config.yaml
d_expert: 32
activation: "geglu"
moe_layers: [1, 2, 3, 4, 5, 6, 7, 8, 9]
routed_scale: 17.3
init_std_router: 0.00924
n_head: 2
positions: "rope"
parallel_block: false
init_std_o: 0.021
beta2: 0.99
weight_decay: 0.027
schedule: "wsd"
decay_fraction: 0.763
decay_shape: "linear"
Below are experts of layer 4 (counted from 0) of a mixture-of-experts language model. Rows are named router (the router's row for the expert), gate (a neuron's input weights, with its number), up (a neuron's input weights, with its number), down (a neuron's output weights, with its number) and show model dimensions 0-127. Each number is 128 + 24 x the weight over its row's rms, rounded and kept within 0 to 255. Numbers have three digits each.
After each expert's rows: a language model's description of what the expert responds to; "gets" lists some tokens that make up at least twice as much of what it gets as of all text. This comes from a sample of Wikipedia text that the model never trained on. Tokens count by the router's weight.

# expert 50
router:161105145125148135142154123143150138142149165104157138121085108115132141114147156116103113140103144103096139167130166144162123087086154102154137110103127149146124089148091144145168149156120103134127159175170099137132129118121124153122138138152168112166110083149168091086131116131168107119087107158138093170129097097169167109148143089098106106118146146103147153133149133127120133113138
gate4:137142133098121147126191162139114120118120133131109097135092137134130143118168179126124118136102144154177142110114096105113110160176127115092116137141154128121141126081152121162149126148095153143145121137162158098126136141156126104114124117116157125140087172112091104132140156130134149136103182114083127073135131094106127134090164098132129134117162101143093131151065124090153099103125
up4:143119094130142104149121116143115122088137159128106142110131166126135119142091135123158130116130131163096140128116162125117157146106124139161114100159163108131115139145102136130138107150130107143125076125153104093167151096112094120160144116127102124143097113115138121154114098085112142098122117142156141202135153168128118176159086173115077154119097143132201163163124107101125132117154
down4:141114145152124139154127135145155136104113095133164128142135076116126117100159139093110089120173182091089142143111115141115175135099094123110125131149134143107129118126105095101137151170163151129129133085124132109125155112158092152131155132120102140148121098089149137146174108155142153118119091158146113119125155083132133099142147136123128102122123216079109094128165117124137127148142
gate5:151128144156121111102130171156126147142156108115138136110128118130080116149145124124145105155135125111103106113103096109115139154101097119076143114091129125135119131121089121071082123130138120145157130117109089180133152150128109148156156147123133137107110120086156173196135147141149186168169114131073145081107152154158121120096120154140143146138125125105109096147136120151159129147113
up5:162160104131127157127131113121155107133155128172100126107070143117128204129119117110122105109109089143090108124121129117128153150105143113127149130143146076085140168141095172182111167157100168120160085130142102147164116120163124157130082134168179130091122135120137116163137124105105140090116125099140131116178110124107121150143152099149119107136144128113134120122139137119122133130101
down5:166154165120142149112119136136155118103127110148143135120117135127149122150163097107150144129118107132114137076092142115148130155107133119145141117081135109152101180125135107148138141149093123146123103152159104144115088148159147100120118133213125151097092093120127129114112144125125130100114131107092123123144122136084181101153147162148120110055150123122115146110125083173080135114153
gate6:116141059110101163103109140111133122135129107165126139119139098133166112085101148143122154155112143126148119127107105141105155131158099151145189131127118100115121191153134129136087095138132155109088094155128119154102174125100125141155139123155121155116148174125111103151130150138103116143170151137103129148090128130130098105152145171133122103138120161122137140162116130183069111128101
up6:119106163176127125096123124142138122128127109160128144113155093103114125126077147174126135138148124139090117159147172124122179112138096166124162128100108135136164153160128130189143127107166152119117104142091138119158157116107116123122127135131057142163131147111120121139123132116113111153100110150076151132124117103112121090087174135111078088157124135143126109130106175165123146130106
down6:119084148086179118144173092175135119111098115131152145130117151130147147115151094109115128129133114140146143147158084100155119141109135116129084152142110162115111105112143117189113085131112158127097129088148117096101177137153121117147091151140144144104123115166149118132137081156150124107146126133108131116141117123166149140147090105126083146126126129115139070107164125140106172158160
gate7:122126180087122132125151158142154144079119079132155121113095109153135151128155131100112144128157094121099125108084089141150146180164132148159125147124131151135125135130126121098133084057138095096136116104098131071113105122128150142130129097147085103117135125133119137108129134154137156120174152119126129136113153128183142159146142133130164085139134180125113099126151091165107124132123
up7:148104145097139100105119122138119148108174179123118113140144139160136142161098136133144103135116132132152110150097165134087117118181079118127129127129130114096113133114117105149070117169117113133134148128091118156163141142083157137132141109121130148159113134126123116162085138085125147182142098139100154091126098149120167120135096140189115119128134108104125125105115137128044150118124
down7:097075157122147128161161105155131132111116147106148149126146117097133108115151057121136132136130124140108109142176105142103114128150129157158103114126104152155114150122139155131192120129155187117104140114136109143175101115095099100147137144122089124127134154168153156141138144133104120070143159125151070117108133121086143136164142137142112063121110135141140112102150124134135128135091
gate8:109151127128089115134141104138127133105094142119150082125135106091125127139145128141168138121087158116165122112159130158128151151131151155104138142159126129139143193132143168094117096132133095123136152099135111140152144127143137167093164127098168109118114151117144147158165102143071136085152107097129104121089138105142122113095142178137167095148113138090125111084139105140088114080129
up8:128112114170092127132115098140112126125107158099130098121132119105125119107143159147155179101095148100124093130174124164099141131132157144109095119168130135156154178150141173120137117133146128148121169148147105120125125107157138166111139111065133099094106117129129152123119130094090159093125139064112117149075154095124133139092097153144174132149107141118171121102152136115109120117125
down8:185132127125088115142139104167109114085163144112140113122144146147111133118169128130111109164153163081151091144104118120096127151124083116131143154109104122147098087145113106114058133142122150113154117173132122108148162113124092112148143114093134115164124137118171128152137139139179135114086119129106165103135103128132147124106143111111153149138076142136137144178134091130168148105107
It responds to: Table separators and brackets. Pipe cell separators in statistics tables, especially after numbers, plus parentheses around year ranges and occasional "while" in prose.
gets: " |", ")", " (", " –", ";", " while"

# expert 21
router:158105134112145127143143112128152134140148166099165140116082094123131137116154149109109108135101137111094139164116163142157121092081149110147133111105117162152113087155097152139170152148110104148137153167171113142143126126120131151126144150144166111166118083142166090085125118131168117119086114152147090174148100095174162107154142088097105113116144150108141148126151137115130140108141
gate5:097131161121125156133118094120096092082097088169144100149159148164153142109089134155171110114156177131117120122126114120153163129150109136119134147174146103099102169125143112128124116110126135173111078132116146133131123116104114132116161097087076151144102148140107150122119153170062138133177169147135139128137129126126132152141096108143101104114135097150152123108092103136114113146130
up5:075123105132138119134102117149093116110097160108146153150142107194133137168143120110120093143080170133132142158125155152158116155112107127089101142181100124074128128103086114150072124114167140094161118150132134129107130149148135121152160153121111152156161146123135101134097138177121103172118126134128149126160139068134110126132112131144112104124113132150147083141145116116140153120116
down5:159077120094123139135145163130127152132127094098131125106137137118158113124110116112117127092126091149121159122092097110154138165140134146096149120105161117171119170124121153122176155138195125092103106151095111099120120106121124132141121103112123119117106179128111093145167143133136133139143104081076131107149115143166151125121132130070143139120139089100123186147132109105114144179118
gate6:168162121134109139163152161135140134084099141122161151125118120113130163164110114110152122094126160121150135090098103099130096118078106161137146099140075132136121152111116118075126087149154155149170092072092128109141111143142135103106128155140105176112124156127149161159121124114162159148150149099098125125128111143092141147153135124106113160084138137103150126131118101144127161162113
up6:104104120118147140092116124117123150157154120161103102112158155139155126109090150150169153127143101130096164121142176180114093127195130081090126191102148117105124141133131096142117155114116113099132155145133154117152140108142131163134132108133115105182133147140109115102169159100077104101086116140113136141118148115137136145105113135119133091171127152123123162160102123149115119098138
down6:134137146124105140137146097177151114110156157139161145129089129135096102130173087159148116126133125139112098116153144117106144131136109116135121137143109064142151110126136117130156138124156152107190144160162122106108148173104087125145156156138108118154137091113137159124113101123097127148133078145150130148116064101150128097108083156088105162136136117111095103170087141129111101125134
gate7:096136100127127090150077187125132138141102120124135146066164142123131159163109110147140140142123108160133102094134102151092060144160118137155114143149103112084119117158118131114069144139179106100123110138114100096138093167112124145143143113109094125111173165132100151166133139122084142154162141110134117131131124111153142141132144116141126147149086147122141124118158115148164141141151
up7:145150160129148154109120128143097123119124124119158137171143093184078112109107109118133135081141159183155117177147111125136146104153106117164150150176151118134136169127126139095155125175136126148139131127108154143098140131131169090096172129100129130122117149170122148132117074121149098123149137114094134113079108147126120119135098123155085104124161111132133098140086094095116124110135
down7:146157103135131156136115160121117164114094102139106136136136134134127172128136133187101134088105099143137138106112142108125117147134099180097093158175127143167112143120149126134111158132129142114149109151107056095143112158117090112149137109106118147112184213103124156122150164119128138114106144098127097111174106144133119149101096116123108116132126096176121126128123124113127124125093
gate8:164106148106136119109101118155106113086161128102102103148116131190148108131155096105150116118119150106163140117114116105110132131159096150097143122122120131154149160085145147157115152075114120098132092128159118130122129152119126118160128170147060109102201120111161087134116100126088127151123154117132122097160135150107125135104149161176151104122143145115154110144128094154102124143118
up8:131094064178119120116127115113077147070170154122138147149123097117121116120160108114152112128125124104143100152120198128121119172176112123090143161129162144135104151101101137154141104100172141095110091142121145128123100113110100138136124118158127097118200109110160138111121095139118134129118125080094104091132147128120140120115144147152116086136140154156138146138112133116108136129127
down8:099169110152096096115115086120127126143190160153118107182139135126103143137153110077164120141120157091138130122193113099160126083165128117127159111124118092073103130140138107109157125116135123109132136106161095128103120144097144108146117123117130126131163133165130139125141133171102144147129127159124088149093115121137129098096127106125129104144194124069150115125128131151124116141148
gate9:127158161128103143102097132115132137152103127119133141148129147130118103116127162153100136112151141141145108125149139136096143145149104092135098102138085153117113148121088169109112141038106110164161127114149143114149160142088159125116135156108142102083121137108125109156101126121111141134136086094130112113130180180134123139120134116142142101124102101154131077128099171114181169087131
up9:135164160148104157126142125131123087147149167153100135128133156092111117112136175122100142077143141156138114126138146103125122141135129145132107088174092144104131177125090138097152134111148159113170140120135109154111126128154110135090130113137150119134095141135136091123132133141094151156104125093178103139151114134133116157110132119139126099115104142177103050115134160084167146091086
down9:108123143119110115128137134125081126132129151167116109120106128112123132127113179087121118132086119108118131133104149132114135093085074129178157147109129137147102117130166160136114147140126140162106117101164067114153157138082125117088145105167124127142139182144118077162147105120119085126094146086141134170115173123117133148172150163119137126134142149091141143087140140140152096137140
It responds to: Table pipes after coordinates. Pipe separators after coordinates or dates in tables, plus digits ending numbers and closing parentheses in numeric, data-heavy text.
gets: " |", " the", "2", ":", ")", " of"

# expert 11
router:147138129136160111128141157107163103159128152111134115122094130140132121168162124165141137078134184140103139125127147100136145086121084107129097128142121129134100108142126155127140106175114119161170148170158124104150148111105135101123137095162159135158147106170148127119108099164144094166108097098122106124090096095090145099109101108094098144157123156105120124149097167153143106109104
gate1:125179129138153137143106137112098153145089126154134151128130139113144100141156094092137135082147149140127114100112075118157154132151114114137122120158153127191150110109126102144146164133186137153160081118138132153118136060151109104107117124107109144142106121097135114133133101178115135131133080104140130067097140108130107154128138105109157133132130136098135078132143158133169098105130
up1:173130153116123146126170049145165132125098146167140113124157178157120127118099129095123104118135153153131121144124138141113156172158110102136140115102114127122134139165171126116127123111098128157123096093129151117139119132131144128121155115088115195139114128141122146152100135117144119137100135152127153132121140095099064093100122173157126116086122154133147133154135089066128101101117
down1:144163148127113156158122169178148104115082106120163119123115143161129172125128127118127124121101085176093149133169182135139110122143147118150155115157127129114129097091096157141116096112112097176136110148139110131158141155157165109112132107139118131116108144083097064121124121140068092096152158148098131130138142140112145128130144102153123104123119105170105126113161140142119099113148
gate2:167158079118181089111146159131157073141079109154142163145142152143121106086113127143096119118106110109123129125131101086160146126142123137124127139121183172143088112129128113177122116115107097116114124126170169117099098110156123087134141105106121130090107146146153116109107121121128107156141123156136148118087091166105167130137118120116126089116112127153135133141120161162120118117183
up2:136147102152120101138167102155130148129118151167081147147137106113129104079127134165119098135139096120174134141139104125158126169121084106124144131181145124171098160131106146129145108125143139086108138077149138115098116103120155153154124115132108150145135104135160112151124172122136133188169159112125121128113140122134118123186073167113105093138121125113108177145143131114137155095122
down2:171097134096117113134160125137139134135108182092163119082083190160113146131131064113097132139093144084128162166085094145137152127149117155113121137117139095116156152130143151128107103101134126113153150114077097118139134122163179126114110139117145147153123146132126142134171119129093157141127084103111138126094119135135089116102100099107143146145144131110132142161136094134110111158132
gate3:110142115120147129127127161088098139120119121158108075157090119107116134152154133114177140197158148163109099099142161117121105125137139138107145115109144111153167162157128131114134128117104154108123110139111160148148116157136153137098116108166112115152103066100072096157127122162100172159114162115125091115123126103153110159125119152186131104145125122158151129125132083130106141120121
up3:141167165139128124127098098120142116113151079094149158129135136113108114153116116102088120091139121100129131123113081153120158169135125144121157144166134146137115055095140166149127144132158117173128147144128064174085118078124099147133125128091140133118135162122137167118133127114152103096152146111100148123148098166082137104117140085110116145143101148157137094127141157118131126121121
down3:170095099115126148092160130133145105150138101132165075113123174129081130140118074118119130126082140147119155121177131133121142157134128137136143126125145141101186151137118156120153139134098146139116078138123120073111099127127174077127077159105110137149123112147144099143129142140110131121096134131144160065106144162151127134082131104131134154122097162124132149135110151136116096136154
gate4:160082102095157117139105130121134099109091136115117149141157157101110166126127130157130135104126144157107135125125187108108144120141131159129111089105110139114134161125129137107146137094097149145154156175156109092162114150141159151126134113154119118152146150151103156127136111129067130116124119143152106139093138162126193119073147100170080099170134144145107118115130155104116093150105
up4:124132136148059144152130098112138142126136094128110155156128145076087151138141117162139110116143130138156124124119122165092147149118178110123109101178132100144132098062121129106172105116083142131113177083111122099122129134115140184116111132085126150120120084135122165070148136136105120132155146110120103135128157120161095160125143123118144174139118131128108110147145137132120123119083
down4:145109146115129137145117121115090133128150148153120100135103126126102134129130103112101118102104120138152167157150118141094158143131078132150127132128113140197096114134149114140106118117121122164127095123092116113176120143152136189164115119114133132133140171117132113134121092094086143214085144105143091126080142163148137156161120171105133122117093142076114147133152116121140124144105
gate5:130209103148118167154120113154091133137142160152128134149113123157114160115121135133176123152110102091101137098137139125158126115104116149169120136153130164118107155118125138110142087123144136079163125135138086136156107155096117127129130127162139093127135145097126183117151157110146103092184146113091104103118149115140096092148143089108146121110130086120124146157136157106116107086146
up5:145188081122126156145108126094130159141164165151155114173146121158165165121125130108128129115115148095107140140123061094156138125125114149135139101139123159113123127123128156111124101163127106138152133196121113099159134130095117128141135107138128098148134153094155137109128179125146127122164133089110095078139128096122119098170159118107139159087143124088171140106133109115118110113147
down5:125127054128131097174160161118131105113099159157118144125152135149076093157142134158147125144122139125116117109170113138130147112110157115075141154109104096132107138167115097108137128133138149159119150096125108108109132106118095129139115141115128138108126115123113132109161068172134182103115133100146129151100162151139159120150161122131164133151133127102117164125138058153133146176121
It responds to: Under, own, among. Prepositions and possessive-linked words, especially under (often the start of understand, undergo), own after their/his, among, together, with.
gets: " under", " own", " among", " its", "pre", " their"

# expert 18
router:139154112164124154135153120111131108168140142124142143106169102130158123141122114160158124145153129128101186123157144107155106102095166103118161115095133126116086100152137144137136179095115143155107136139163122136151149105124109085155137153157144146095142104156134130117118110156144107088126086061105142152115136121108099100149082141087095116132137133115161163104096114108099122090149
gate1:141112143114145152141157117145120146152153164111168140130195107115142121166096119156120164134089123133125112171178069152125086131117128089138126103150144122133117100128118100133141136089113129131121109144139101140158105074171158120114155077109128154099132115107094122139127096122147156102143130123126133164111134117114128118111142120089092130129126119113167084102137167153072088130145
up1:098161124135147117141148110130096136108151163126126153118075127123168125095179110122112124113132089146145132136096121136156127129105134129159095144107061164074124123116155157120169114139108112118154147090152111152100089127117182133151138133109101115124147092125138132098156135097159137134174097111078109098167128137143163105130166089143113143135120137121120103114147148137101178143109
down1:165156122115109137161140145098101100139100116132117124101133169105103140108127144091149180161163133092123111161131151123171145125135150095142134131139170093129166132149156152120081104139098129098176141096136145080131139101127098088148117136152156149145120076132127115137087141171108110107175136114131089169118131124123128113122132158147097082151155131144112131080133114106136117142146
gate2:108161173112139164106105142122111155196148135129140133160107160146154112141143153146094126119121114125131143113124085101137122107099113119084110158104106126150119166176153120120134122135128066075123128108162174117123130152128130146118129123136145166111130153110126059120162149086128159125132087088145120127131116123138134138122103097137159155052131143091108138144143138115114115123129
up2:108107085143113131078141130115116094117141134146095132122148139160109154117128160167095145129116135104154128165107160132143131123149169132075118133102117134124169100068167116099079123140126166127137092149151166108162112097111136118144152125133146072147135111129099102145134096159107146108138137178138097125143120165138124120160147123158108096174113128139143136121144169115085102122163
down2:127104120097147126159155139096136171110114128083144138091102093127129151123099103125170155115124140131124099122109146079158111102130122099150092127118151118138133158143134132117137131110082093152126092100098150136139109144152082150127132176171077132132111122159140139146121113111161097155140184132142111161137119121123137155174141135115078151124117079139152163111103120105091157175130
gate3:118094070150144133167140123160126132155127103175133085114145123131160144146105120152120114127145133105135093166175159142159113108149130099156117116102096139131128171139140159113139091128121141126142149145156174110133115144122119087125148087144116114128120121117115151147153126128084151120101106099134116127133182132073139114162084158112136170161139179138138092114124098127072139094115
up3:165148156112151111116149116121176108107123152124109151126152091121116134165155099118111109109089103138125115105114096100085146105088151114120124125154143166147114186152154102101136117161164094143135173106108142132157109124170123141142157105130124113104154154159110111106147082124134110125149140148120102161135130126166116073133135133109144126105152123077137120131056141153124160164115
down3:146072115150143148137111070120090122131136138157116084076120130122095168102135143128181103123120087101123109111123146159146126154097107130138112136124164141137118171146132172107109139128124141145156148134124162133070165078145091139125108090158082140114125150133114137137151128164117136168102120140110161112166117099141136156172111115139171157125111135105143118163099145137119120112131
gate4:114161153133142095128101146183131116145074120128150119132193134134082105137116117131139131100158126161094101139153120130187156128126139143080127093159150109119157120104137131137142175147132151173181123119119087130108140120115148086127111152133157152101125127109103117143124120126132108142155112094161137122136130140111135123116163126115125108103149091144123113092038124124142101145110
up4:125103120107161106124144118115155126148156115143149127116093116147138133138122133092104147135108138094104145144126107087112110094135152144120157137120068120124079146110158100124115138129121151105100171119150140087160135101169126151155150125132090091164130110079150109146088097120116136123165156140099137170172170145099152095117123174119112173115145147120167128145103111114109187124138
down4:145111097124064138123086150144141120145139124155151155091174121112115115111089112145151107147099164112148130147147087131100122103144145141098146104119127116099146104156168109096161140137165149121119123127151089112162076094129190145139127149090133147148117126167145155128134108129153123094106164107162134152094127143109137144118137103140133153124107117145148137064104106129124107182114
gate5:146121119086126126120108166124103080108162090157081136111163129103185151125139123107145125123130137060158148120152125231123163106169121116097137085112100121148105108138092100128115128123134158089126167103131160113119122123124129137107123119126146123141150113133108121153129089100119150099124140127150146118109144106108144121141108168125170140136105116188119136132127127138123154131131
up5:114105161103149132155137116200120118142123156112136154095153140149129112143085139122167113129124078148151113146129105117155174153107129121142100109200141125150176096173140138130123095147130093104131120110099121132115137101142085111153135117124130157083103134162133110126093184128114142104124128115151145108116147121142118125131069098112154150182154128123134115078137110140155128129135
down5:125133111101169138126108131162145117096105104132106162140120122128174098111149156135112113122094131089151199098132152125139123095129167130125097123168134112168124176154125105089171178157098120119131133113165120130095087098124159070134171126141125147136117123141136077146117121166072132114162138167134114117143130106134098145105096149118143116129125132095118124122108131154116134127155
It responds to: Example-list connectives. Such, as, well, like, including and part introducing examples or lists, such as elements such as, as well as.
gets: " such", " as", " well", " like", " including", " part"

# expert 48
router:168097157141116145133129139150159114142087134098166116132090143150096147104141124161088132126149148146095106155149139159157122125154097111116161159088104160114148107143136160103117146104160087161155154104156112103162142149097138130153137128124153145156154108114161117095109090141159118147093098172161111138132095092155146108142108122100108099146100101159105155095153111159145118135115
gate5:113144142127144150111139103127125171100116157090119105153102101100134150132053151122126128113121160097121094146170162131164077116141109176134133103150147146152136113142142112120123164111085128165135102132138124165169103120124129100110105117096104125155129142154090142121156130110136136101112155153154091093149142119127151147122118175157172160111143160125126171085135135100114097134092
up5:140153144116141185114106123163114132158112145096099121157099152133149117183099138163141108117159117120142152108144123120136156142084106110095091110097109117130088169141134124151125140133162130150111077115150139135147097157136102164131091111087158183116079132146121106130121148143138098098122128088122101178161137126098117150149087074114137128109155115140108124103147119138101114130108
down5:119138169095157129142170133121151112164132098070108134135158148135131122132170111174166146185195110113106136108115137122111195146123136105121113141128115121083131104123098129160116093140112133069188123110120144125119143116146112147136119125151112127120157049104122154133076142133120120131129096137117158090120119123150105093133132129130100140127130150148104109130121150131143124113136
gate6:141095149062154092109120121125163109135156120110118150133174090073118141115136140127124153103144146123137168115137109154105124130079124159113118080107157125118154091158124170144134124122128123135160084115115145152123158107115089137143092091107124107116144114132127109225146110135116115119136092108129143122142134126131102129092106129127125106096100135091124135097143118193129131137127
up6:131099129166143128131105172117113145111106143114118148136073174135130128145109114126185113114096115101090106158152134129154110118121105151102129143150111125141083135107170097150102126119192157129131174152135092126124120115141134151118107163164066111148133126132164125102111162097158146095124120140125134151148131146155137138083167130099122146169127109114181096152130172114120138143119
down6:098147089112130055119155097139158145123144078152118074112114149157112153151114111101147152140119154159108133148162161111133127136113105121090101131112117125153139144142087108107111133163155126153135137088063157139164134127160108107111114162110136128092157127120154112109170108118159138131153146090142117171110121152129126115145138119149122103150139145149166111119091147137118175097154
gate7:120119135159126081123123108137186128088151129092108156126123140099138131148119168152130141093101122140147116123139098108073133110160154086105092158123096093107094075130155114096139173138186137184092109117162100138124128151141144101117126114120128118117152143146132142106138085141140120147133128083118106124139149139151124095112170133120107132139161113111117151187086125136133152125137
up7:115143121147105106102128117118135103125144119114158111115109101134077130101069172129131122128114120120115157145131167120156082113122107167157090153129067109186131158117154137088161145158167157128107104171168143115181110125185137124113128145145133146159122131135130129151112133179136140075142163138141111180108117123121137137127102137135108109098134130127101153132108123122162113119104
down7:120133171105094142137166127152128126132095127110158145166095107113142154120140180124126103151134150136141129147125148120183080125138161138138105095140085073138147128138132140133100140131108154147100121120119119159135097112153167093112127093127140128137106102160125096130127142147091127118131161135102120162066124163124142149167075096121131116085143094111126106078139167153108145166119
gate8:122126167128104145144134146099105190165137075109133111083119149149141142110129132087141105182145124125131160136166071127134104117109112143101139117118158131147154097084177165169108135111134129103132145105086094165150178103139093148085119106129114137140131132112145118156122137122149179132116136093112140130092135104167119109152124131118108135132116128146164136143170117140129136152087
up8:123114130123162147161176104096140162124111150161100143103142135142108146141174132144113125167170149093120111114124141120073142130139132111091108157120127150124131119123118156131134136124117149112086120126094149134154058124075123114084176155088128110157110114071116172160120136161096116140144158115124135113121114108183142119131137093116139110125105124112110156148130101172157116164130
down8:137130161120098101064138128132122109121113131080104118123136166114098132103124164139119121037118124126104097127165095169086101126158108131101153136154149113131107116147103115130128116149137149144134158143138111182156197125117079155135130093168148137126092125131174140113141138096099149148150110148138123128193131128123126131151134156119139109126118129105129122097131138097126124139154
gate9:101071101165125141083121113153102102116136142085160105138157108126113122134129120097095136099124159162073125130084131091146077181129139128160136133127118144118167109147151148143126110152113126164143130190132138121118150069151142099135134117156130116160128145125099121140115128159145157127090152144164148134124168121134097123159119117134082113136136142134131113184159115125104113113164
up9:156140138115122123174127154126123091151120102156098130122095146123145160127128082150163090133122142102135137138158157176119182093138126135093113123124127082121118161067160140106190141150179126057110097075146124128164116127102123136118126099119145150116162135124152148123115124126135122114152097112106130128175108139129154122117142134121134134123122126130123100095095175107120163128101
down9:153142133103102142151129105104105120114132085196126151133099102153119142129129124162126141150100141116106163128090117129136135154111117133130176150120116169093150136142166135090115137120097109134128125116138141128106137175149064090139137126106100110148131169132085134079114119109122111105141175162152171149113116121159134124106110169081076135170131138132139128158123130163150089111149
It responds to: Of after nouns. The preposition of after part, one, end or most, as in part of his career, one of, end of.
gets: " of", " Of", " against", " surrounding"

# expert 53
router:140109158126146156167145101133181129121094158103147109151098132094141130161108088098135085141110130123108101143123143133165114089096165151123114111145112158142109125135119134113156138131130125151117142157149068121106098171140125167124100146111149113159145095177151118096083109094157091119101130105158138152130118104140167129156177115109130137093135149107154106141116125129113087175116
gate0:107168166121086131130138095137080129113127117119127140090094084096099083150121128157146150147152116135165098138110129139137161144098119135155141123172155086106139071132128123107142096128120124129101141121108128188129147165131101135173100114129160166103094112099137150127142146145123142128146158097126133122129082140120108091126170102130152192159116125168119118084140124115112138135126
up0:139125126120110148137138099133090134098121133114169142114090061090110099173119100123114128125160133131152109145123114173132143118106124122130105120131142084095127097136123139093114104135106140143123102118125145153133174158154104146162132137116118139081102117113116162118143130166152136109155133135129169123145096130131144106117157111103168194129123177178134162089117108149073137140179
down0:118118135184098125081131161130127144136136111127120145142087114162111095124097128121132146144096144141085130098091136138139134072112140119111079071126105103102128120101163120147137102127110099117139177166137150102097133151136127146165156143157116161191128143124104128142110132148148092128144140081149148126163131132132096124155085150138106143134111142173141102118157118141157082154145
gate1:125139159146167122166061120104154141142114123102123158112123137120150109133128130152100127127100150142138169088137156110099098129125123156103103120177120146148162126168131137146139054117119158114118129119124099156162120164137132095124114177150132135139146131131148117118102120179109127134092106107145164070099113149085132098139160105168119136110103155092152137113142099132146100162137
up1:142106120139148113119136141125190148128169092114124118136161123136127142116058127141100080129105114121117081124097115125169155103138110118156172145146157124159083112126139088137109196151090122096165126140141163111110156132106178096124142102102127139131127121156117130169138151104134133106126129170089099139144118078103149148126119146118129121173125127156144146150114122141133159105127
down1:101115140096099124148091119132137097153095131097073123075178112176145140100138139118079163172126141133125095119139129095128088119122093132116090131125115150140151107118161152104126136112113146072099164160153101151138138127077140127156120173110148112151152104131100154166130142162114123105145138175132141160121110173111107143122137148148152114140115138159114144092098129140147121122141
gate2:110131156111139140114124101105167108149126108122129112115107127125104118158143124096117141149111117136131169145142113134126077124134111144146085157140136140140105189110170147118146105095127133123122153140116133123165119090154120141144123131112071154112084171139162148126100135129161132158131170073139158095127107135135142113155211115158158144117140141112148149079146159135112127140068
up2:113128129122108143125159136147138140106110139082116121113138086112192151159139158149128125111138164128104110092161125145120106175102155118123120096130142104101136106157148105154113143161150089097135124124159091125121108174116133106101159139157192088117155154103105114111144154152151136169143090146094094149118113089145128148140094150153126114116117094111118066137130108134149148164136
down2:160127112110178120114135138122139155138121172124161155095130113087091152081178141127129115093164104139132108104150160129095163088147136099132140104163113126167109113144121134156170131149119146100124121170060115132100111111125129131126136115116083152146098093115155149170127120123122137137160158126130134164099155109136114115112117121085181128113122147139147067131142135087133115148131
gate3:091105132138111135159143126119154157080129134097128143093178123119132132119151136161141087127152119104112141126109129121121142145134120157107098110138142159216132115129173132106144115146122139093135171142106115139137116165154108119105130160142099148096128090132123140133111156148125123106134135142144152096121082139104137092102126136127169082167102126125135153097115082150106112191072
up3:147145121159136099109106124127116105168119132157109105138113128104099138106116095121116122126148156142158109136127135103137119113126154074156147152107098104077106160137068133164124144075150103173157092121159137107117105104109119154094113136095153104163165144117140127174127149126137112128132127118122124174133160161137093148152131151085096170106115111135117121134124182109150165090157
down3:125111087194138116135181115129122084113145160133180112107146162144120114089145151140138117152138184159104149125124137118129135111167106131151156148151129136134141112185151151108105085124102120118112107144108106125092160124138134137091146077134093135134159123140156156112151126152113109096149156115091121101124147114141096168087128141124134126126095124141135098141105111058135135103128
gate4:139122150130141169112105154160095075135111142117126157165090173143113104098157116109144123170134138152117076097169117137102160107113124130112137135164112136102156139087117140106132118130135138145141114058116127153145126153131130151139101083122120134153111128120148181101091124124125129130106111102119137104138160142168114122155133101108099146134108110162163151164074152092175119123152
up4:128138149144122133124158119134140132141138124129147140114152174140152126103144139119109147167150136105117112135188143117154105135176149129125141121150066132154136091093093116101115143124108148136113115066123123104185103160182135090154120122131142131150102133123138144109108120145122129133095139097111125093141131096105195098160087125137108120139122156107112144171131103078173131111082
down4:180124160113115104114151174140086131131145161153170127151118080151134147139107104120196155128111115129117146083148101107144159108102138093183078119140122138128112096126136140149097092125143151100141120135153173135093111117163107109119126130118098173127121110110156102173133121125101141131121093160140109122130153092126146128105121169112097102120141125132139124077152114164112140151116
It responds to: Capital letters in acronyms. Single capital letters ending or inside acronyms and abbreviations, mainly C and P, as in PAC, SEC, BJP, FIVB.
gets: "C", "P", "c", "F", "S", "D"